From a checkpoint of a small mixture-of-experts model trained on Wikipedia.
Training: a variant of Adam for the experts, 756M tokens, 5771 steps.
Below are experts of layer 2 (counted from 0) of a mixture-of-experts language model. Rows are named router (the router's row for the expert), gate (a neuron's input weights, with its number), up (a neuron's input weights, with its number) and show model dimensions 0-127. Each number is 500 + 50 x the weight over its row's rms, rounded and kept within 0 to 999. Numbers have three digits each.
Before each expert's rows: "gets" lists some tokens that make up at least twice as much of what it gets as of all text; "mostly gets" lists some tokens that are sent to it at least half of the time. This comes from a sample of Wikipedia text that the model never trained on. Tokens count by the router's weight.

# expert 14
gets: ",", "s", " and", " the", " of", " for"
mostly gets: " and", ",", "s", "ed", " his", " for"
router:486465505422468514530414522505451523485451450581540453495547447491473456441523433488562510586498474527489461456455526398582556488495510513546549542514545444387578607502615523516397510500515497535472553557541442525487637511491565556506510569483539404530551471501474462517547432458535497530440548435490488504498488468500457551562502410563450419574406486559437512505496468551594554414464
gate0:572501503534571484483637490560525507503487569492456491548473507468537479435490466515500544477612446484469583408514521495468407502457562503598538612548479426399512481573497436479467498523462480449533423517434511550538454605606545444544479512514400573478493506572536453441512461499517568517483412495517576482586542510475565459483424444500432495552522454504553485411432455501429531526483
up0:514586469489522558518478416416476472533413517506453510435567560539485474511535499480544472418499411650486493489505467419528453442487511509483488506490489522380544477526528488522413512535444478568547567507452429526430574561518493394604443545454519587537597546537519388594486483430569509547478487420437611505499468443498484517517412482502494486519504518498525570514524451476463485414498
gate1:506476499485543513430586486547463510511503524517474530563513459470519559449431446507510472500598512496420513471560531550455461501494457401586545546528517491486435447561533434558551495556480473509511417450396574510544501619560557566404500440442332409540512483532451539501459497379501500462416497519462438504525508590531499505577457565454480536482512515492576512537374507518469512484444
up1:517433512544623486502507447582522572478436440626438482547490480549486465502472510522439516534545539579511546564557504516473537484514529473483490530536476461445459495484624408430533465574521670473506412494423560514525576670571550557519514499503484529523510503442537447513471513438485533541448511473470463579499516585504533599533471491492483565481455517581487553505503508553443565500485
gate2:474361450527411488533418533489435425529504512597514508561569404524395550441521507496569520466566465443518517531517419431543559482483561571575524507488424515524473546406464491590537432473503453496538507502529499510517547571497457469489414477585533435573536491486527504408531496533559599571543502457508576597527543459506490443579545410528522513500469474459416516441466457483501549485552
up2:527396501508427489502429460548440460490525499478560537482503419572429538462481533543529486457483499414513541556547387541470548527551516483408485503482493565497456561425531481468496393511491435498433546539485541420483522460444365491486495460481494402529454522550540526519537465548559509543562563542588562487539490424469486502527583385408455495421577535566441485474512392589516470455511
gate3:517489479493534465455555505531457453443452530504516484522499470506518455364486518427575576457571474365480465473523382561474459548433437519574544543492493449561500523487473391503561479534464528498473450469468460505619508485427565631477548549492439509456613525501479511462528440540468580492389503457454465498485527538603434477587527522451582522546485456458529490430428491571507497492513
up3:540500494475539576493496524460483422558498459449401508470503513518631564424495584580546600446370455512513434491498471441484485528611506491576484519482538500541438489481424546468499417564566477425411459486491526536482523502460504547469501528509569566494507629498531490452512578573498598547537554453562550516500485518476517531435500567528483538512522401489449440476503436435453538399439
gate4:479495446510606467477516449504469458511459562443489410428545447451491569443454383483498497471577465550489519428488529455537455553483625505506529503509549534459533501542480537494443503411560520519366464481524522514533463499499452530521364556407484458374631461561458519532529473443566549463514506533480538605520478588448526528439422474440560480506527507479612515474497527537534503479497
up4:429506429488427526467473445437535478572483500447515451463498512497489500483510504549514538553399433499383421454481533407574453508577457610524511407486489548483520502470438504457384489433461465453355523509467563506488425444483449491492467504550596460472546483496529466484534539395555546508485548512398515540491508518438514627522514435467532470516537581466527491558567584408517544492500
gate5:483445505476526498530517469519597530470465510587534470512539515506515528414388481543539511487588454482430588439524475570514460512498444475621570585543476469405483365598476409575527461557494513511429504458444529466601496476491585528517514484564429463605551503491527565412575511540553510457482447491530482576529553447492449566496473426528442497542500510431511486538439495501480517453411
up5:433505604453459441560518473518525568381479516524457469514468550575517486482537489555579457528479562565522598627565557449516482557506467396502503494513480367495464480494427473557478529406473463463534477527478462488525448550422499494523532483551417475583486461480453498447477498511475505497510452542556500534509566528430484445405579520573542412532524486426405547517494427503365473468465
gate6:479457455493604366460563499475540407578429544564523429521523461451545483561465540499521523520569532496437546516508427568486463522497514465603533577558499479467483462523464436441475492556434519440499508443499571518545421502572518482534489485483417575515496445580467441440506436523458627521431489474410519480462597459483461500501523414510533475603550542485521568514450426593523548471441
up6:497554502477482472436494459578485480462427571535558521497408542478600468452490578563488544552539564524548490418523374582530553539491589468534539626511537571493522512499496533495501538646506496480491510486536474479490461498438548479480490495574402485548509514515520463431497351495446548449476535516465519473495620557475518546470583537447477500554517462461469562554493509412367522484510
gate7:445435509541497442514451512481605512505569548487453493468507440544498529484512592584525505479427486508593430549434497464456473397510443545460430554458507477511503441569484462454436437454478453487542517487508463637504480514467454437578554466425585496573511469520465432472494598572540477502518499531493447534400491478431502514562498387505430411477512432518608447465471583518542570422476
up7:447478470532465520555478556523545501542461462435585551579487556513461583554457439432549486494481503516520523504530529485547498603548486511470435387497454426531443547496483453470508472491450516463439532481580409445494515581461479443505518568551435584461494550519476557431571521520553574532412461478500514507620514486425486501418596523438485638516532604512464506415540454479461425584524
gate8:503495481554520512519446418563489482599438536544453503554482402415526599596463516408474560442488472504484588552545445540459419513584447514491545438511418551467430438478442411567501516493504526501498459463422524521473594508529503559491461517449531498475426521541454469494425506405470573458476528457561514481579491546511534534543443501463569568506561500461503504488405389576432516426429
up8:465508526522460457574566546574542507493430511520482493482494459446460446440537467547459529547489454630513435568452590516540514421414601563496444601496471413472516560475511489503399524541462514400582565478579527523470488524422558477538493486396421502547504435508451471576493495606432479503487411569508548487532478488443470459490504484562578518431463460511495474600573499507541423489506
gate9:542463560517502497518471507515509489551472509483406529512505499496462476510493525481504539479465472547483483472518524406475434572482498480604470493481398536518489494498484555527446510504460530517550458506547504507488510585555576393566459501517535676496494525534459441542510579469469567620490464516506618612571562538392534458483488489570367458487506458352513417408464495555541504487490
up9:516461469571462466421524413529563534559572493539499531518437509465514578439425561518441517445536474457499558478510471508428432527506581433472507551572567518493456459495550478510533489479469517509379516434507584424483445456430463532458491416439478463450475434534478610513442413412454542508547466546563521518594575448529551546583431462426491578468537571520517476584464497539435592500517
gate10:429454532498519498545397505499554554521473546570512491521495442448436529556484484538467453542524544469440434536416503392579480467530486495476575526530516374523481537529493426515466492495468483429478547465468479500457504467504511541539392489421557393463492426513476476627485580473519464533489423515489552551537454586394438564462425481533468435511454507513609604551413487580487577489496
up10:509527533450478546499440552450443550433541455461411497538563553526469459523486464541466422524562514383486531522430514473504530524533388423498502512560506447464600566525580570439501566350577459509470433510503432505391494456522564460469466596505482441493534529466574444495502567562576509515553501499447524481446474587444490507459550532573471364556481478491503499520430517517514499552560
gate11:529503485466475420565527569496445507474429501477420475532453457541493501534529491468491453506514427621608485515427427491543439538443528478482567457446472376502490582472531561492516493594510468494557583532494450467416518530542583501504463487487476605484455529525533429464596490616529530548435549508503545476422438454534534427415520534541488358475492436532484518478559422508597503492527
up11:543492482476544496486421465504490602521521521428490523478442466507405490602531514575529528494393457588505482464388508397525455506520469499454473478543424423492504532436498507406423487510513520486533571501574497542463446473522492441560493498472622550460454454520448523603535491402393530524506555503546506537547499545357505548419495460533575535445549530480473529578589478435518447466503
gate12:518529511503403510469540458520482515637406480445464515487408407505548489478525496535519531515460518641514523451558503463540430523549452449455486593495422484478507544508469363605505451501619451501468445481525523523446535483568486505521500468471400615525439536469481486472418478498507499481469500609527486625500549557497458482443457507477426523478513526418467454438520400495511497554483
up12:577477541508560601412490453542509526524497525524448436503508491447527466551491495473513566455590509488455596488607500621382552565491486469468577561538538531442487419538445487491601499478466535637543421528444482610507499466553561554471568519554447485479466475450532506405475468391506544489509497444473542567474502458521504540517503497564517547517420466480533513393424554525447497482480
gate13:549488498484464584518482512507544459585502513481391511562529489504585499508531571529498545424510407523499451496500468435392444519457519584487427521562496505486478501505501487562412495572536452535522433465522519517471552500533491454630571512495571589520485493543463439580477469654484542500500476513496586627469498524467554559546412394531446550394420431458489453503510515494480565480539
up13:570532476504587557511433508531508460498468443518437413462568480431485437533500574474485498459482494543428550469462516459491464428467392511493529546600521583506534440532565553590521504435538534515541389511459471495526521467490573442569486573449578517535489477534511512562481489455444524552414525470427564560469550632564622574516492471570461471542421446501502482586482515471530563488595
gate14:436504492512543457578563497475514582561493453578511384499474410481454416526435470406547504532542485550527546421482423461592478431544591537620519589430491471482488501543519471548483474577471392480507497470488508520452514549511532520582477513438447396603516556505471478505503520562423543457586442500506507568524395476512539494466516464437501498477483503449555555561485405480504452495407
up14:510435474591529501466463475526599464523458546415499512505525564443519558562503560518489511506523495523431506543533618467394510566490533525480491484542468532444424449486442419472588434435559525497526447434561522657527445435528536510468589463589513528370475483545468461569513528518527497569392464462492571619499525494521452571497458499528506582489497545483455502444488531518557488561552
gate15:526441463492532421446623401536511567538478509521520445542501448409483533557477454455447500481601464485407545442438480571553460541462532468515589517482455483557411437466441499501611493526465566495454501427503527476520486515495606558472515503444431501486481542542538462367516513463457509441419495553472517553466617461550476466513550494433508469585519510415506541472397545510506486471400
up15:479463560529497480563503530490435569518482485541527422476459531460408426513508547491562563554550532484486575545448515541459522589420477564520446390551455551516519482477540451505555486396518460386471401547598466546463439398508471541528611530475495480519445432475533401543488454504525507511506444427445478523435404575526457547464517494454474506434487452492466502619465497575500450507411
gate16:454543505504488535489456507498483485547474522439491562464500435564474566518590605475489522449441454505478481451445496413501528402447466434478422567464488608528488644444518439512497454465440477491502546490487477547498660495445522514525478504416501435469583542507415407528517579466471621543502431450537555571618495480556492508470501502444442563581546489493483432469520462529490507450479
up16:534448543464522563430503416444461442469496474400521518564506447479580545559487557567475531505544595477572518520566524498497548546530485503489496483490550442541530485506433508529538533423583488463481526506471534483492542443578470560464496451495516575500494501457555467391386417588535547482429534611554488562454479582546529385419542527526603455495503478383446482492496474511463395492577
gate17:486482508523471510470509582433414463513552480554416534424468420628504534564497522553445497443440576464527495569435533375526524439543466482500437452492512421526477513430470443525499521496526484420522568494488416550452467584505517474543473375517524534424484558504401470531470607465460554556433488420618473481415465485444505509454485508563506571511543493508474462547504442502548602474496
up17:476517503462428538436446544530515510545444552482504498533511547400537478467558519507495473505567516546540559450525541535473478516480576444513440566481554443519494501466561475499491491411427480488543471527499517481456569493587505449482424571373504551593585524509499578500453488547530505403449493577518504640524350532514554469420462540520481552461479526503400444448479473535597423416584
gate18:437381508533419399537521621499493498558387556549478637522434507524483538499469533441503465401439462495521493534500570407522554445566404519540444440434535511579419540545494462507512465498481491464496564494512486518599483530484453513520551437505482522463439468487439487520509569510539458477495462431571512531444437537443441493443565545486453527488501548472513588430466406476521429593524
up18:516540592433371557475487502555450576482491437554430529510469492544514478471517492484480547494551485430501483547518486471487492521529521452443541540553507545475531591416510557464449537512527532598483466516546534365388465365396496543465475512483550474450532509447543585538480476502452468412603488430503559551579507474548492535552501536468567449590497542559498426418550510474599523454498
gate19:399463497550553504504478478570539494546536543584550426495563505488527554389442442517526431542545501470497546433556487563569439517504439497506601558528495529475483500489484428541476450543504385554494586453504549526525419505613574470562519549497520461581552458531477486395452500533482557506466494579486517590446559508548484480527449565491512446563548543516514501467444502624443588518386
up19:475482435484560491493465456506474516545485476523546454433450543459507500433459457524467446584458517414478454497499381493540534378448453590477490615455519532479508623428474442492509446416473486537520554461450522533541474449452530467518486512526557409554470393489471418449537482498417470473602576433442505450497567434430420509500484492467598506511462539589529577520558527568539498481434
gate20:552560548634565403498628512546493471588502483566442535475519520541481532518394524486447435447548502588558537590535475501460445396512491560498494507471510504439486454531474406598487468539435484405495493466496496496519496599575501512496541436467539543444428446568442512550565530495498551527490493474509480541554526501465537456564451438534539580459461464502609498517496423511477620445522
up20:446506484500412440500521451482448473486496474480490528499552414555486518538482558588537493474375528507641582559537551437513567456546541544445379483505422457484470523456532535486423526490567482497513578513493495525489465475456450420601477516447578537459516563532498516484469455510533504524436497595578432437516415540440462450346503452453488548470464575476471480480552430441555447543487
gate21:532448441460449544483491444503486396542450495583438571530490335546504562489504572557519577528427483488489496498494459392526547491563505545490457533497430506503437495400524349552486497478436518579455553496487469506495519506446441442481489497560626456445506537481421456549457537467464550451542538512532550474376506517505531571458434478583496496441447497420464525512463432481544486439498
up21:431575512610533498506577580554591518482546537447530534496524588492439498556468503427484380454486477435530492484460574523448446446404474521493472446530574438493527498630472539514434601468545505425492484480630474494446417516524530515464454514513499551502467425545526542496545553580580484500499465547506495524553512441485452411543549532510567554538585577467508516562538527490431586484465
gate22:498434457538466511517423435467531481534513525467545494524551423431453601472497587533520573489515472453423459553461509397560428545523415533457566469471480449576468500474411440522531501492431567467428428489563472455578560487528494570492479460544589493388513539514419468500474528559485452582506547462521492520493529467457529522581445371556490516566414498522530498469503474666514503496470
up22:550442483512437452448574503428472536515589456493502403420502541463518449529561576543499478533477457495505628481493520524603463517554499455446507542586530494500522491520512462519433521514476450430392422532537515456470496531526526544515431530421548489442571512559499551526438558625456481542513577473515533548471383527446577529505451423472563583580447399543485565467521501563563448455474
gate23:557526527498480466512624583538482480595461508510480460499408510439500546505518506481544499599553545489596594430492467601472455492486598493643505443465505474516514561558534521487580463548490539360479429505452519514507512449523557523497467510465439511619450562541517506448560547545475514439530445474541515551447556513484629461489485533463520616557520464467514545434460561458476483470493
up23:494560528532523455474539559480474532485476504510548526537526572422493549484517425454629491527503494451445533432534430554527489588536512547527568485498526520550480506500421539509607416569582441418489489484499509603476435515567446545413497515527456453514503455585556431470494540429477520440440376449532603495402588575478464456527575528405547548497521532474517591523446497533467560498476
gate24:492402490532521506509515459521459454505539617499568460602449496441471500509443454485512557431540422391411527468443445534505505542491469474504557510580436550452466548479433396579508475547454545465409544460485537531565542463464468561445531510505404493597453560471500454509555429493442439463560433499485507517467472566563451517648505394531499414556540572481504458507480494509495538484437
up24:502454502537437479466484547452497404470567521582557609525413570607578488516523527524503540428457458424478437581474448509418489477431415409519524406530484491486496468520480523512508486429450569409513536519557505556480500445352503508418488490617515548551441455480521494531520507507510422533560591508475456443487471543542442502570495550541439432474578500493488436445554438449475484531514
gate25:525433485473528511480460440518521551484514479421534484540491470455483546474432481487494473486546499412459529474438467540568529503512576517538555520412481583517501468420400450521567464489496456504401484468534482450584435471435461433463518488481461339447507475538500597475494396443557588418404519504496487523477460439574484522509525461460550529530539658466511603534469514453487472496384
up25:534523429510445454568492476516507573529568427520617586518471466567487477537548566570355511448371566464600455419484530421543467547567479441448415536562576513558445482518541569507477490413501519548458552508524591412523451570485441546467582485466522471493455554429512467486453535534552558500506473537543458520497558537426511531415458495527488482462409469510511444488494472480483525541490
gate26:486511451555543470474474463508488548539524555382524504513514459510442547546453517419589472475452416393443513533404517444540507405502614532547450490427523396500501497423505408548494463448542542443544597513416497559526487597495431430478427508493534519463470537520479535509508498460465489549464506447494478395503507659449553515485454487475508604496499454521473557401427489501461472482476
up26:550581563494463536506485550387463522436529485502422540504542445536488474522552545494561527539450512528511534510560439452605564452473595494385458504453486480421580628427498540478429575519562472523543591550497544451501523509512381467538490495483597495485468558461529517522532430593520472456621581475505505461485462549508517558550545538524525426533566445579462487505521490445569430475520
gate27:480450473515568518458495544517455436437473499502566483559549499562538557440453503474496540426579502507484533481480426578541510547437502541559573582502505563446485488452494401602563451419564484438521473473464488452499482504561517571543583524565414488470526524538524553375549444520585597467414562486580541560547529433587446469586490407499514510579495504494442489425487491534472481446427
up27:522509378558533530506487597467492510562490524495470537471571562556502515484477534443437580394523446482626506485440576450476455432407521459511557481496502555530508426485521451541487471409584458547430435487464428515559500519532476469503485568473484553463520437498565527511464507446603625518544557396523477584605499454587448489510551412528495482550414487525496525560512551515481544474476
gate28:417394472459463457508494499581504512570437512511514493524528476518443488524553453516531525497423528543466533465508530424554517397602448559457461511444493522463452437469491446502422453402434554507425475420480362570469405494488473514614449508449514476503545486569374534559523573427446485477519538473495528487547505451505440563505485397452506604528485502589513571517458471501481524497423
up28:487509496435503494608422506550487463491515503532506504456520511450518500537488474482468465520492533556469544467613506498534447617607442474427478444547508456453477422497516571452453544471526573592456497502519424484552459505471424486528383564555551586421491429459505552502431520476389508537529647540543424394523588606477501472547503476466541544530550528532530589517518540489474559488501
gate29:418494421474465477504428488517487470525545625497526508527395465496517536386439461531488484514455507474446521452456490472556447531604534451558517469495465500470478474507452504487491448524384547532513567423468460523524493555467602461557513440438444443539519479560438564486579500460419533527483481512422418538415594435614440497497487440480450570561472455544469439459437598489600538492508
up29:510484541491428523581456586439509470546521466366436545450570438540460523511593581485456533475486496479537476575409499398544543402453449446445474454473424542529449582505516527466470537388571479414511463500519524505510558474481465519549521454494558537493480552496427485549465529563511504493428471398555462558496508459404447533458525511501485518461470464475385496539576392512498457584564
gate30:462547472477439402566506523525515555543463528488533547538501511578526495441507452523572473463467504433533558445474504432485506420457710481578492495417513495510516515436501559483415459564459569561577519471483504442423579586509454464566475470443443547524446485587436551489584506534550506519504467517477478561551401452482411484471412457454570513491462511465506477447489536452576507558448
up30:541397558545519460442497529510495538486589527495435455470444457432395538575450548494486573516551587535551473507441541559519437579469589486582543484513444446494492411545420544476533607435531520428493558496520567501607456413510540417487499468501539570467446518449555472498469521493558479497512468542528447439374469575451513566507539528554493438482491538525472498480522510504522470655503
gate31:431493353528386474559506539490502456512484502558530464503522516643440524517508529501512498532474544524552482440478458480519483391523518515511434519462475536528500508505497503462528488490458477423474549488477477439540484521372473582525528493497495301496512585476505498483541407564518572500485415469478510583478526426583478483520502481465468408503509499548487676513430498480500479496588
up31:395472553419547502532491514479440441424418559478532497532585490534562511457530464459564457592493466548487500528485527522578499561523508561514464496479410460487554611457436487457505544538522494431552596531556419450497524509483516540560606565589494404512535566448519511446574503473533449464440506500489594561521498469480429491426615569479484453553555477545448542492493413529552401461489